python train.py --d_shared_expert=0 --tie_embeddings=false --beta1=0.95 --steps=3633
Below are experts of layer 4 (counted from 0) of a mixture-of-experts language model. Rows are named router (the router's row for the expert), gate (a neuron's input weights, with its number), up (a neuron's input weights, with its number), down (a neuron's output weights, with its number) and show model dimensions 0-223. Each number is 128 + 32 x the weight over its row's rms, rounded and kept within 0 to 255.
After each expert's rows: "comes after" lists some tokens at least twice as common just before its tokens as in all text; "gets" lists some tokens that make up at least twice as much of what it gets as of all text. This comes from a sample of Wikipedia text that the model never trained on. Tokens count by the router's weight.

# expert 123
router [108 172 115 129 134 156  50 152  92 162 138 151 122 110 165 139  86 139 126 167 103 132 115  74 120 110 149 139 172  67 117 116 140 135 118 117 121 122 155  28 173 157 191 127  99 126 164  67 186  70 155 113 152 112  68  90 136 161 101 168  86 162 147 137 130 111  86 110 109 170 189 149 117 122 156 132  93 150 113 133  80 108  80 102 125 110 155 163 177 114 171  84 110 115 176 146 152 177 134 141 149 197 142 100 153 153  93 141 145  97 138 144 170 120 128 140 161 161 164 166 175 161 125 167 155 101 125 133 160 139 129 108  93 155 140 189 132 162  97 155 197 115 129 118 133 163 103 166  80 128 129  81 113 122  33  82  90 129 140 139 104 143 128 121 138 141  95 177 133  84 149 157  99 129 123 144  91  78 171  82  63 109 139 146 140 134 154 162 103  90 171 151 154 125 128 170  93 107 112 130 121 143 105 143  69 162 166 163 116 148 189  84  88 176 109 104 134  88 150 173  63 127  66 134]
gate0 [108  59 117 129 111 145 155 142  92 122 198 148 169 168 155 132 106 163 119  85 131  72  55 123 173 138 166 146 165 164  67 112 160 127 146 142 135 122 161 138 168 108  91  74  74 150 113 115 114 148 138 144 108 132 135 121  57 114 124 115 133  90 108 129  58 138 170 100  77 140 115  91  94 106 109 109 151 186 114 156 103 150 105 208 189 119 158 110 154 112 139 119 184 128 163 120  69  96 114 176  98  68 102 128  82  41 105 125 166 113 133  97  60 117 106 174  71 123  77 114 144 144  91  95 125 130 146 110 156 166 162 121 157 200  99 140 134 149  96 198  96  87 164 130 162 121 129 140 130 139 193 121 117  88 126 162  95 150 133  71  90 116 126 169 125 163  91 127 135 157 191 109 145 135 148 144 136 130 123 122 110 139  62 143 118 191  97 182 101 146  99 138 124 119 148  83 196 109 117 113 115 149 114 149 127 148 109 147 168 112 134 150  86 110 137 104 125 210 108  91 151 117 154 161]
up0 [ 85 120 127 150 126 178  75 136 117 143 144 174 113 148 134 115 128 189 178  97 176 138  97 113 141  88 175 173 133 124 116  81  76 153 121 196  83 117 133 113 130 137 129 116  71 136 147 120 118 164 110 155  99 116 124 115 118 147  75 106 101 100  85 144 153 104 172 155 133 200 169  76 111  98 116  39 186 170 138 135 100 115 124 126 110 135 153 157 115 101 154 147 126  91 107 144 133 113 123 173 125 103 111 123 130 103 124 130 151 129 105 112 152 162 155  50  80 103 100 140 143 152 119 127  89 115  91 166 197 149 111 150 141 183 150 113 157 178 108 164 120  57 147 110 119 125  77 103 125 108  75 159  90  60  96 107 116 164 175 104  97 105 154 109 149  96 129  85 158 102  90 102 131 153 206 106  92  68 170 135  96  99 112 133 164 174 128 119 186 129 109 126 135  90 124 110 206 182 125  29 152  84 163 166  98 153 166 159 181 149 154 140  70 152 122 137 118 154 144 159 137 163 159 106]
down0 [127 159 126  41 143 146 168 151  74 124 109 156 109 153  78  76 116 121  84 105 113 122 148  79 165  71 102 173 163 168 129 122  80 147 125 173 151 192 163  88 130  59 179  92 113 100 141 104 141 100 122 143 149 129 148 166 116 114 125  64 137 127 142 107 167 130 101 113 111  72 110 146 157  64 128 166 133  78 119 141 109 166 134 199 112 133 135 201 145 112  54 149  54 116 143 149 148 183  98 126 121 152  95 129 205 148 146 101 184 122 119 134 150 183 134 112  75  71 134 142 150  91  79  98 136 158 146 137 118 129 131  79 141 131 114 142  60 155 187 109 152 115 142 115 118 164 120 122 162  57 148 132 112 136 121 116 114  64 172  94 137 121 109 127 109 108 107 130 120 128 155 178  66 182 176 153 141 129 137 185 149 114 161 102 158 158 116  91 114 126 109 133 163 129 140 138 126 140 122 140 131 137  70 152 136 132 143  87 136 129  78 162 100 174 132 139 104 203 182 139 101 149  40 118]
comes after: " T", " L", " t", " l", "T", " W"
gets: " T", "us", " –", " Le", " cont", " 13"

# expert 2
router [149 128 121  84 107 111 156  89 139 113 137 160 136 139 156  88 142  91 117  86 173 177  84 138  96 104  66 131 110 112 121 103  78  70  73 160 100 111 107 118 112  81 100 166 122  97 160 164  70 104 133 129 167  83 163 167 167 177 178 115 114  81 117 112 177 125 139 132 122 202 120 140 140 112  69 206 172  97 160 114 199 165 123 106 146 143 126 169 205 134 133 135 116 138  71 100 182 148 126 115 175 174 165 129  85  84 130 150 210 165  88 137 118 156 129 160 134 136 172 121  87 142  96 147 145 101 145 131 116 116  86 139 125  95 109  99 150 186 114 151 121 121  83  49  98  59 129 123  93  90  81 167 140 116 137 186 113 113 154 107  84 128  75 131 127 136 111 131 133 113 116 157 101 131 109 124  75 121 121 113 115  85 153 178  94 118 155  82 162  60 128 152  86 145 110  82 144 115 157 126 129  98 169 158 146 148  80 143 174 132 180 166 139 133 124  91 116 128  95  82 191 128 104 167]
gate0 [114  54 147 140 133 150 103 134 126 145 100 108 112 140  85 156 142 148 108 135 183 122 190 154 181 114 144 156 137 150 134 184 136 113 172 138  71 135 181 131 147 180 142 157 164 127 151 153 178 154 125 150 158 122 130  60 119  94 126 111  62 148 128 104 137 119 154 176 126 141 106  77  74 153 142 112  40 104 179 138 153 125 138  89 153  61 147  97 149  73 135 120 124 129  75 142 110  64 133 179  86 126  78 135 107 131 147  99 124 105  98 157 144  96 156 156 141 117 120 108 103  92 110 130 105 148 152 158 163 133 121 169 184  82  96 132 110  62 205  88  60 152 150 142 216 109 115 119  98 192 111  97 103  93 116 144 161 113 151 123 158 128 114 129  95 130 113 165  62 133 153 139  86 113 156  69 176 144 121 217 128 100  88  57 194  64  85 136 124 150 143 112 134 104 118 141 166 101 106 172  82 143  89 106 115 160 129 107 144 116 116  97 130  98 128 124 186 137 151 123 126 103 147 133]
up0 [108  63 135 108 100  96 123 150 174 124 122 166 131 121 117 142 178 144 129 139 175 130 108 167 152 190 159 122 161 115 117 235 148 100 174 144 112  98 136  91 152 126 122 152  95 132 138 151 150 137  71 173 127 120  74  44 114 127 122 158 128 136  70 111 164 190 149 123 161  89  99 138 174 182 142 124 127 153 150 165 152  62 130  90 142 172 133 136 121  96 124 141  83 100 145 113 126  80 124 142 109 131 146 119 167 130 141 146  69  76  85  91  61 115 134 152 140 136 177 136 135 113 115 133 128  69 152 100 154  63 120 110 194  81  99 175 143 137 129 104 127  83 130 127 143 147 129 113 165 125 122 142 129 154 131 116 106 114 154 139 146  92 158  92 137 155  80 124 139 103 149 173 136 105  84  40 179  66 123 138 209  82 152  80 140 129 145 154 104 204 128 176 116 122 132 152 192  76 107 119 193  96 112 109 108 154 104  60 124 115 160 148  82  86 126 130 148 111 153 172  93 150 153 181]
down0 [117 176 134 118 113 100  38 113  89 159 117 141 100 113 136 183 132  95 125 142  81  99 113 104 114 124 168  97 150 161 147  94  51  65 130 137  91 105 169 121 107 123 128 141 157 165 108 147 134 105 132 148 106 150 152 129 147 125 142 123  95 103 126 129 138 186 176 222  29 173  74 105  94 139  66 123 108 157 161  88 133 139 136 114 119 162 183 123 137 106 201  85 130 179 135 167 121 122 124 104 151 119 149 127 136 146 118 117 108  78 153 131 159 188 131 132 138 145  81 162  87 138 127 170 103  81 160 174 121 104 175  96 107 154 139  84 133 135  79 113 160 126 130 114 134 195 106 172 108 166 109 224 137 147 168  93  85 100 131 104 142 100 132 159 176  69 142 112 110 107 159 111 118 164 102 122 122  77 135 126 176 113 166 163 173 152 167 102 131 149 113 147  90 144 142 103 121 210 124 143  74 123 125 126 112 109 103 115  88 142 146 142  56  61 119 199 107 127 129 132  99 187 157 136]
comes after: "\n", "\n ", " ", " University", " Succeeded", " Type"
gets: "-", "|", ":", "=", "s:", " -"

# expert 85
router [136 120 146 104 147 122 136 134 176 114  82 145  81 123 179  99 144 149 136 159 142 142 138 132 159 198 135  78 100 136 190 119 125 101  88 129  92  92 182  76 113 129 129 122 144  47 140 158 147 103 114 183 143 163 185 151 144 149 187 128 132 121 147 130 177  99  84 127 109  82 145 146 151 102 152  90  78 134 145 157 150 164 109  97 139 105 122 116 104 137 150 133 117 181  93 150 147 140 131  66 126 141 159 137 112 144 153 159 130 115  79 112 137 135 147 176 135  94  74 154  50 152 175 112  75 124 115 136 126 170  85 142 175  78 147 133 107 119 127 118 106  92 134  56 125 102 126 138 155 152 131 152 139 128 125  92 103  95 156 178 116 151 104  90 154  59  79 119 161 113 107  94 151 101 119 121  88 205 111 198 106  23 163 167 170 128 115  97 152 106  90 138 117 160 109 105 137 178 134 121 105  96 151 141 173 163 167  25 143 126  73  97 129 184 136  74 176  90 111 133 123  81 117 172]
gate0 [115 130 110 138 121  87 185  78 107 141  82 162 121 105  80  81  87 161 150 120 160 124 115 150 200  93 154 198 111 183 138 134 190 108 104 172 138  99 132 148 103 110 191 111 155 135 155  96 112 130 110 140  93 153 160 101  90 155 108 188 121 120 133 151 105 153  87 147 176  97 166 144 135 135 106  55 101 131 142 138  91 161 129 154 131 111 143  98 139 170 149 129 149 118  66 107  99 151 129  84 139 100 117 145  90  98 162 122 117  61 134  92 140 114 175 228 197 101 124 135  84 143 108 149 160  91 110 131 100 121 112 123  64 124 123 106 125 161 184 140 113 116 151  82  90  98 138 121 117  74 116  68 142 155 216 113  99 190  99 135 131 142 171 111  97 128 130  92 142 137 103 153 117  95 109 172 132 125 130 121  90 121 114 189 130 135 126 149 118 179  80 182 109 122  71 137 193  68 117 128 141 103 110  28 173 149 152 103 163 145 178 130 112 106 150 172 167 124 132  85 127 108 170 143]
up0 [102 110  87 129 101  69 159 128 107 122  94 127 106 100  99  85 142 147 147 160 128  99 121 161 174  79 165 161 114 151 136 188 197 141  74 132 208 138 139 116 152 135 192  89 214 125 152 102  90 135 135 128 131 135 146 115  93 134 118 166 144 145 115 108 125 113  86 196 139 113 156 154 136 145 131  93 125 159 150 104  90 149 157 140 120 134 165 130 161 127 161 130 152 123  95 155  97 124 145  53  92 154 109 170  57 104 127 110 119  78 149 105 118 120 163 190 152 124 160 153 101 131 129 134 104  64 111 124 146 107 117 102  55  89 108 136 118 183 206 133 100 143 160 128 103  78 162 147 110 116 100  73 125 120 182 139  96 182 136 176 140 112 161 105  69 108 159  89 170 110 113 137 153 133 119 213 133 152 127 131 121  98 131 128 156 133 106 143 101 147  97 174  76 129  88 134 154  95  76 127 172 101 145  57 184 167 159 110  89 140 190  98 119 117 126 216 132 102  98 149  52 109 149 130]
down0 [ 92 110  92 167 168 111 127 170 138 150 105 104 166 158 100 148 110 164  87 144 146 139 145 119 160 162 111 153  85 131 119  76 176 128 127 144 155 171 122 105 108 102 149 108 132 139 197 172 140 115 124 116 155 111 144 151  49 129  88 129 140 174  93 100 134 103  76 123 107 108 189 128 134 158  40 150  69 141 132 125 103 149 129  97 148  83  86 118  83  68 122  97  93 170  90 191 151 125  97 122 125 167 153 134 142  15 174  76 140 113  97 127 168 165 108 105 132  94 140 177 142 160 120 176  90 144 134 149 160  80 147 132  77 180 156 136 122 169 110 144  95 148 114 143 135  95 120 136 138  95 164 153 148 182 142  96 150  86 113 157 109  91  80 142 118 145 103  58 140 112  78 124  82 125 121 159 165 112 188 151 150 117 177 172 166 104  36  69 119 177 150 160 131 104 143 126 148 108 116 178 137 124  92 115 128 125 145  91 147 120 113 143  77 156  87 148 140  65 135 173 121 152 178 178]
comes after: "\n", "-", "\n ", " was", "Gen", " served"
gets: "-", " and", " office", " •", " He", " -"

# expert 88
router [ 84 161 125 126 115 120 155 123 146 126  85 123 147 133 204 187 167 134 115 129 167 109  96 127 103 125 145 146 149 137 118 180  81 117 155  93 118 161 135 179 125 147 163 147 152  75 166 180 129  90 124  97 149 120 139 104  99 133 125 160 119 159 158  86  72 131 158  87 108 187  77 153 181  42  97 171 106  58 129 164 149 122  70 119 118 118 131  93  58 113 122 115 136 133 140 114 118 170 144  82 152 143 173 154 123 186 125 126 142 177 121  94  98 117 169 206  84  43 106 125 139 102 103 174 160  95 105 122 147 134  89 105  78 113 152 121 122  92 146  83 153  78  65  53 141 122  85 144 158 148 167 112  96  74 142 134 158 176 167 172 142 132 153 145 173 141 133 169  91 119 161 104 159 148 197 121 158 121  88  95 181 136 165 109 146 136 130 112 174 138 151 168 103 170 151 135 106 147 142 104 157 143  38 106 136 120 139 101 119 109 151 173 105 159 122 115 108 155 163 182 154  93 152 102]
gate0 [ 97 112 142 104  62 108 127 122 118  99  95  94  75 168 101 138 164 142 149 215 110 147 163 125 132  37 110 165 138 127 142  98 135 142 122 156  75  32 159 174 155 151 187 133 126 109 143 122 118 137 150 101  62 161 120 143 116  98 119 110 141  80 107 126 104 210 153 136 123 125 145 103 115 126 102 126 191  84 130 214 168 163 203 153 144  72 121 127 156 163 130 155 147 128 100 172 120 140 114 125  63 109 152 115 115 138 106 114 106 176 161 100 137 134  93 166 131 122 132 178 136 127 149 132 147 139  99 107  95 106 149 131 156 112  65 118 135 103 134 197 143 181 139 158 123 103  89  97 113 101  75 156 115 191 100 134 132  68 132 145 113 102 144  75 148 142 123 157 138 130  93  35 154 111  82 131 102 123 115 131 110 174  92 134 113  96 131 108 174  99 139 175 178  79 162 111  63 108 134 155  95 155 165 144 177 126 153 109 121 107  88 184 115 129 192 122 167 155  94  92 160 143 115 136]
up0 [152 154 143 133 100 124  99 177 156 153 115 151 148 128 150 136  71 159  74  84 172 142 150  71 138 171 155 146 165 161  74 102 167 110  96 114 117 190 123 122 117 166  36 114 140  93 160 106 143 147  82  86 165 144  83  74 155 142 195 161 119 138 120 134 176  71 123  78 119  69 133 111 150 132 116  93 108 103 129 120  36 115 106 114 126 136 162 147 124 124 119 103 143 150 140 109 119  64 148 125 141 150 137 148 134  84 134 135 113 100  99 115 113 126 160  79 119 157  54 112 105 133 111 111 128 137 154 210  84 166 116 146 152 123 122 148 184 135 116 127  86  75 156  91 192 151 136 152 137 181 133 165 177 111 102 100 130 130 126 139 126 140 105 144  70  81 110 101 129 126 159 178 138 100  82 122 141 139 163 127  88 121 184 158 131 228 147 121  84 144 102 129  52 147 105 147 178 172  59 140 157 186 149  94 130 143 131  90 110 146 166  85 113 124  85 144 134 125 128 162  57 137  97  92]
down0 [152 113 120  45  74 120  93 102 109 100 155  99  87  95  80  67  74  84 145 146 141 131 127 168 188 136 136 109 136 118 160 145  70 175 136  72 254 169 169 132 181 133 118 116 192 138 104 112 141  99 139 159 122  65 118 182  88 147 168 125 152 116 151 134 111 174  53 133 117 123 138 171 107  91 150 174 127 141 171 108 167 111 107 111 120 190  83 114 127 131 174 111 124 129 119  72 157  96 151 136 143 129 117  98 108 152 109 154 143  71 167 121 111 130 133 131 152 160 175 121 160 161 144 115  56 149 141  72  82  98 127 107 168 111 185 144 109 121 140 162 160 105 158 160 117 131 155 163  82 118 172 143 139 134 138 168 117 102 116  98 105 132  95 157  94  76 130  95 108 145  98 112 152  88 152 110 140 115 107  81 149 121  32 128 105 164 110 207 125  66 149 132 157  86 158 152 146 164 168 131 132 152 114 139  79 185 118 133 117 137  90 136 156 115 129  89 136 156  95 134 163 110 147 107]
comes after: "\n", "===", " (", " \"", "==", "\""
gets: " (", " E", " U", " O", " \"", "M"

# expert 93
router [123 152 136  87 112  86 169  72 182 120 149 145 109 101 152 119 133 135 190 129 132 148 103 128  92 153 134 128  95 126 142 112  58 139  79 168  93 116 120 107  89  65 102 136 174  60 125 149 106  96  99 173 131 115  85 174 172 130 147 150 155 118 145 139 103 155  86  80 150 109 122 102 215  91 139 141 104 128 120 133 194 114 129 149 187 206 116 160 154 130 172 176 150 114 109 140 158 153 138 111 145 130 129 138 136 139 142 193 190 163  86 132  96 126 128 150  98  87  99  93  66 147 167  98 174  99 132  79  54 160  93 159 127 119 131 143 195 159 104 190 158 125  88  62 142  59 163 101 121 150 113 175  81 147 141 164  24 101 142 103 129 140 148  88 158 162  95 135 115 135 116 207 106  93  99 100 149 145  65  96 135 104 118 164 103 142 144 123 111 103  92 156 121 165 120 121 179 122 114  83 163  98 157  95 162 150  96 122 150 134 116 163 128 152 175  98 127 128 108 121 130 120 149 131]
gate0 [138  88  97 158 125 152 160 135 150 119 106  71 119 114 183 134  75  94 116 148 146 132 104 158 147  61 147 145 139 119 119 148  73 143 114 154  85 124  71 145  65 172 107 101 147 132 167 118 141 157  85 156  63 141 113 112 124  93 121 147 159 204  88 137  60 131 115 115  71 101 122 145 148 184 127 120 137 149 151 192 136 109 191 168 105  70 162 129 135  83 114 114 163 107 156 156 140 131 142 144 120 139 105  79 114 145  68  82 146 168 169 137 136 118 142 178 153  60 126 130 132 124 103 158 164  73 141 158 143  96 165 196 154 110 157 123 200 165  99 136 157 121 104 108 154 106 192 156 181 162 187  79 207 156 125  39 105 129  88 145 164 175  54 115  88  76 159 124  76 113 146 144 108 132 111  98  83 206 136  99 124  99 155 164 121 112 123 160 139 117 129 142 141 140 126 174 153  92  64 132 131 113 113  91  73 127  95 120 130 134 159 137 120 128 122 137 106 122 121 154 105  99 134 126]
up0 [140 129 130 109 118 169 175 137 151 142  52 111 138 121 161 154 103  81 146 109 127 118 127 136 135 172 146  12 123 130 150 145  91 125 135 201 122 103 127 143 105 128 134 115 160  89 118 167 134 154 132 146 110 143 151 159 115 112 113  89 176 207 120 115 183 102  99 123  88  70 179  99 182 158 144 104  66 142 152 104 164 141 189 150 105  80 128 122  80  96 112 124  78 130 110 123 124 147  98 131 121 114 148 129 125 156 103 104 140 133 140 172 206 139 110 190 159 151 191  93 139 133  99 166 179 123  61  93 115  97 133 200 174 136 153 117 132 111 142 144 119 158 166 151  92 122 132  80  72 129 160  90 100 146 131 110 108 135 138 159 134 165 134 132 221  95 130 153 156 113  99 144 143  75 134  81 119 158 110  91  45 106 160 124 131 131 112 159  88 125  56 101 156 178  94 127 100 106 105 178 110 107 101 146 106 137 168 117  96  98 105  78 141 146 131 152  70  52 106 140 137 191 125 139]
down0 [100 147 138 101 134 140 146  93 159  81 134  73 133 134 129 149 138 134 109  99  98 157 135 108 194 104 148 116 164 103 108 144 126 127 104 206  63 115 139 114  90 101 125 143 150  96 154  86  96  69  42 160  83 168 129 179  80 105 136 122 155 184 132  87 152 135 115  81 137 116 161 112  80 119 129 109 150 164 154  76 128 116  67 162 107 111 103 167 134 213 102 197 165 113 103 195 103 156 136 151 172 108  92 140 137 108 102 132 135 103 151 115 131 131 114 154 138 135 125  93 102 148 162 132 205  80  90 109 118 128 162  81 145  84 142 106 135 113  96 132 158 131 122 124 124 168 200 117 130 100 130  77 158 112 163 147  84  72 128 126 194  86 137 138 139 161  75 171  93  72 160 180 141 173 128 132  88 155  84 115 109 204 162 131 161  89 111 181 155 169 108 135 161 168  80 184  98 107  93  53 185 130 133  96  93 156 133 193 127 139 145 109 143 112 137 119 144 146 133 111 114 150 128 139]
comes after: "\n", "|", "-", "\n ", " 9", "1"
gets: "-", "|", " |", ":", " -", " 25"

# expert 42
router [ 82 136 107 150 131 116 109 134 149 160 150 149 117 118 151 117  83 119 107 107 157 198 152 104 151 135 111 106 110 126  86 191  50 118 143  58 139 172 147 111 151 102 134 179 145 118 139 145 149 108 122  89 179 164 152 110 117 133 138 148 120 180 106  58 103 175 156 156 132 107 159 111 142 147 144 197 126 152 125 129 114 116 144 162 112 143  60 112 148 109 121 109 186 106 114  92 142 198 147 113 126  97 135 106 170 138  76  65  87  92 110 171  96 116 115 109 143 145 171 128 158 141 122 149  98  41  55 127 149 164  83  58  97 133 109 176 163 179 147 183 116 157 158  80 127 149 137 136 128 106 165  83  85 143 124  88 148 103 106 163 149 212  85  71 133 108 140 105 145 117  88 123 118 112  86 122 113 114 155 139 148 130 138 136 145  87 150 161 202 133 133 199 160 141  76 132 103 138 163 124  64 124  90 119 109 149 141 145  84  98 135 171 180 137 122 132  71 120 110 102  65  59 175 109]
gate0 [143 144 147 111 112 153 135 119 153 168 115 115 152 145 125 148  82 107 146  55 135 141 102 119 137 114 114  26 123 135 132 145 128 121 156 128 127 119 124 131 117 109 175 112 135 179 132 114 139 123 130 112 158 124 194 147 160 123 122 119 142 184 129 144 149 159 129 115 117  95  62 156 116 166 115 144 156 159 160 153 188  94  68 116 135 196 108 166  92  84 174 115  85 107  84 139  93 124  96  98 125 121 147 143 106  95 121  39 116 201 113 117 161  97  20 130  90 144 109 106 166 139 122 142 108 145  87 139 166 144  97 142 160 220 107 135 147  80 149 135 109  67 181 122 187 105 143  65 135 117 106 127 120 109  89 117 140 126 154 119 161 116 103 153  78 124 114 121 151 168 137 171 104  95  69 101 165 105 124 121 146 114 116 155 198 126 194 139  82 108  81 141 156 143 177 151  66  95 114 139 136 184 119  60 129 140 122 142 125 205 140  82 129 133 151 150 123 119  24 129  95 107 141  96]
up0 [153 119 167  82 134 176 101 167 140 153 119  85 140 159 129 116 112  42 126 111 117 123 135 117 128 127 129  79 169 125 119 152 129 114 111 117 140 117 117 170 139 109 119  87 130 114 150 150 107 105  51  84 155 113 158 112 144 103 133 164 143 162 156  86 165 146 161 122  69 107  65 144  96 120 131 138 147 184 118 173 140 105 126 123 155 167 126 199  54 136 187 154 155  75 137 140  38 135 127 115 121 143 159 146 141 140 131 116  76 141 122 166 105 125  80 154 116 171 100 184 174 127  77 160 114 113 122  77 102 141 112 109 131 184 135 161 186  78 108 124 126  87 144 111 168 146 156 101 123 182  99 129 166 140  98  99 154 137 169  72 117 150  85 175  95 123 107 182  78 120 140 150 153 134 101 171 152  85 102 127 145 109 192 131 205 195 190 129 149  88  80 168 128 153 144 142  99  98 107  47 136 179 101  88 120 129 141  66 104 158 155  71 162 129 189 142 151 127 117 125 111  67 147 116]
down0 [120 132  66  95  98  91 135 100 112 145 127 207 129 153 112 127  43 150 104 127 135 154 109  49 122 184 146 191 135 120  97 173 106  82 148 145 184  91  96 128 124 157 100 166 152 122 157 131 128 140 140  44 142 182 158 100 101 128 119  92 144 104 112  99 142 162 111 102 113  83 108 124 114 132 121 136 150  66 141 164 122 153 152 114 135 134 138 122 157 136 117  71 102 104 139 116 153 134 187 146 136 186 107 199 134 115  39  95 155 114 130 115  90  90 149 139 185  70 160  27 172 149 116 100 178 115 139 103  57 158  96 125  99 182 105 194 140 120  81 104 169 180 108 110 188  97 155 127 134 114 143 104 102 130 136 146 107  87 137 147 133 175  94 112 127 144 128 141 136 175 104 123 176 119 124 123 145 109 114 127 151 117 159 162 135 161  74 103 115 141 132 173 153 185 134 112 139  62  94 101 152  95  86 166 134 105 176 128 166 100 134 136 168 199 107 168 135 117 113  99 166 147  98  99]
comes after: " the", " N", " of", " E", " O", "N"
gets: " E", " N", " A", " O", " h", " Al"

# expert 46
router [149  98 139  88 123 138 155  98 168 120 146 174 104 127  82 187  74 105 168 128 144 120  90 221 125 160  89 122 126 156 126 133 146 103  84 131 139 103  88 159 146 102 171 141 189  82  90  76  56 116 134 111 122 114 101 181 104 104 101 127 161 158 176 120 123 123 111 102 127 114  74 158 151 132 151  74  96 122 121 145  87 123 112 128 152 201 122 109 107 131 148 170 187 140  85 176  92 101 108 117 152  98 119 133 152 140 123 162 124  87 153 145 113  31 173 133 120 154 153  99 180  79 206 103 154 148 125 120 127 152 142  98 113 157 100 128 130 123 124 100 157 101 181 135  95  85 122 111  93 114 148 121  57 128 107 149 143 141 119  93 158 123 170  98 153 119 149 140  97 143  93 109 146 115 192 135  94  97   2 116 138 136  91 137  88 110 143 124  65 129 101 135 161 133 143 157 110 149  87 196 147  91 104  93 172 135  84 148 130 104  97 144 108 109 184 211 140 102 129 102 131 112 180 167]
gate0 [ 60 132 123 124 155 179 173 143 139 121 132  68 135 109 152 128 176 136 177 145 150 151 103 158 129  85 146 109 143 132 184 135 135 133 121 127 123 129 152  92  63 116 151  91 172 176 101 109 173 139 149 161 109 195 117 142 143 115 158  99 124 122 163 142 116 135 108 143 158 117 129 104 103 184 134 134 185 118 111 140 117 164 144 150 150  93 130  71 213 160  79 169 108 173 140 112 124 107  93 128  86 119 154 131 153 120 111 164 146  94 119 125  16 116  67 122 218  98  86 183 104 125 115 107 149 194 152 175  86 118 153 119 151 136 129 128  76  92 135 197 130 180 107 108 133  96 121 121  92  20  92 135 155 169 167 117  89 113 104 111  94 137 110 183 118 174  62 185  78 115 179  81 150 137 125 141 137 178 111 119 105 165 124 128 131 100 125 150 127 124  58 123 131 105 142  98 114  93 121  80 122 158 110  97 102 161 155 116 145 153 110 162 114 138 191  69 122 125 143 107 152 142 106  83]
up0 [123  91 152 123  83 119 153 126  81 106 126 197 126 132 122 129 103 101 148  74 166 132 168  80 144 122 103 160 118  60 106 154 141 180 143 187 150 141 137 114 133 130 138 170 123 137 133 162  71 145 113 111  94 121 160  85 153 136 137 145 131 106 123 144 164 133 167  88 128 156 182 132 146 111 127 136 149 152 241  97 180 157 141 124 119 152 118 101 117 173 130 175 151  63 113 126 167 146 113 176 146 135 128 124 101 115 153  93 118 127  80 141 186 173  89 129 132 128 126 106 137  93 120 100  89 136 139  74 151 103 100 184 134 112 151  60 180 179 122  93  91  89  86 147 159 134 119  98 132 116 140 104 128 106 148 100 170 103 150 136  90 115  94 109 155 112  96 121 128 121 107 168  54 134 101 106 142 176 136 176 120 113 177 150 120 126 111  60 146  69 122 209  82 121 138 154 152 120 189  66 121 118  89 160 101 170  45 188 110 218 174 116 149  94  86 135 173 131  90 173 149 129 178 135]
down0 [129 135 139  67  95 116 141 139 128  99  99 129 107 175 103 189 118 128 108  77 140 201  99 148  31 181 144 142 142  73 144 140 131 207 112 135 102 164 189  90 168 151 108 166 143 120  98 110 110 148 110 162 145 151 121 103 153 115 176 133 130 148 178 116 101 122 111  51  69 165 176  92 177 115 109 166 143 123 119  79 123  88 141 111 134 137 134 101 144 106  99 144 112  83  73 142 177 133 129 122 178 101 200  98 107 111 120 115 155 166 152 122 159 116 146 162  95 113 141  63 162 135 150 137 155 106 111 149 187  99  73 151 207 133 108 135 170  95 119 158 156 167  56  68 132 121 130  74 111 109 100 168 132  87 106 161 105  98 135 132 145 115 150 116  81  91  69  98 165 186 156 141 175  68 134 118 140 171 133 135 147  98 130  81 132 142 129  86 175 145 113 174 105 145 144 147 105 153 154 178 166 141 143 151 147  93  99 151 104 162  52 137 117 120  76 134 137 166 115 103 127  73 125 125]
comes after: " |", " 6", " 0", " 1", ":", "|"
gets: " 1", " 0", " 3", " 2", " 6", " 4"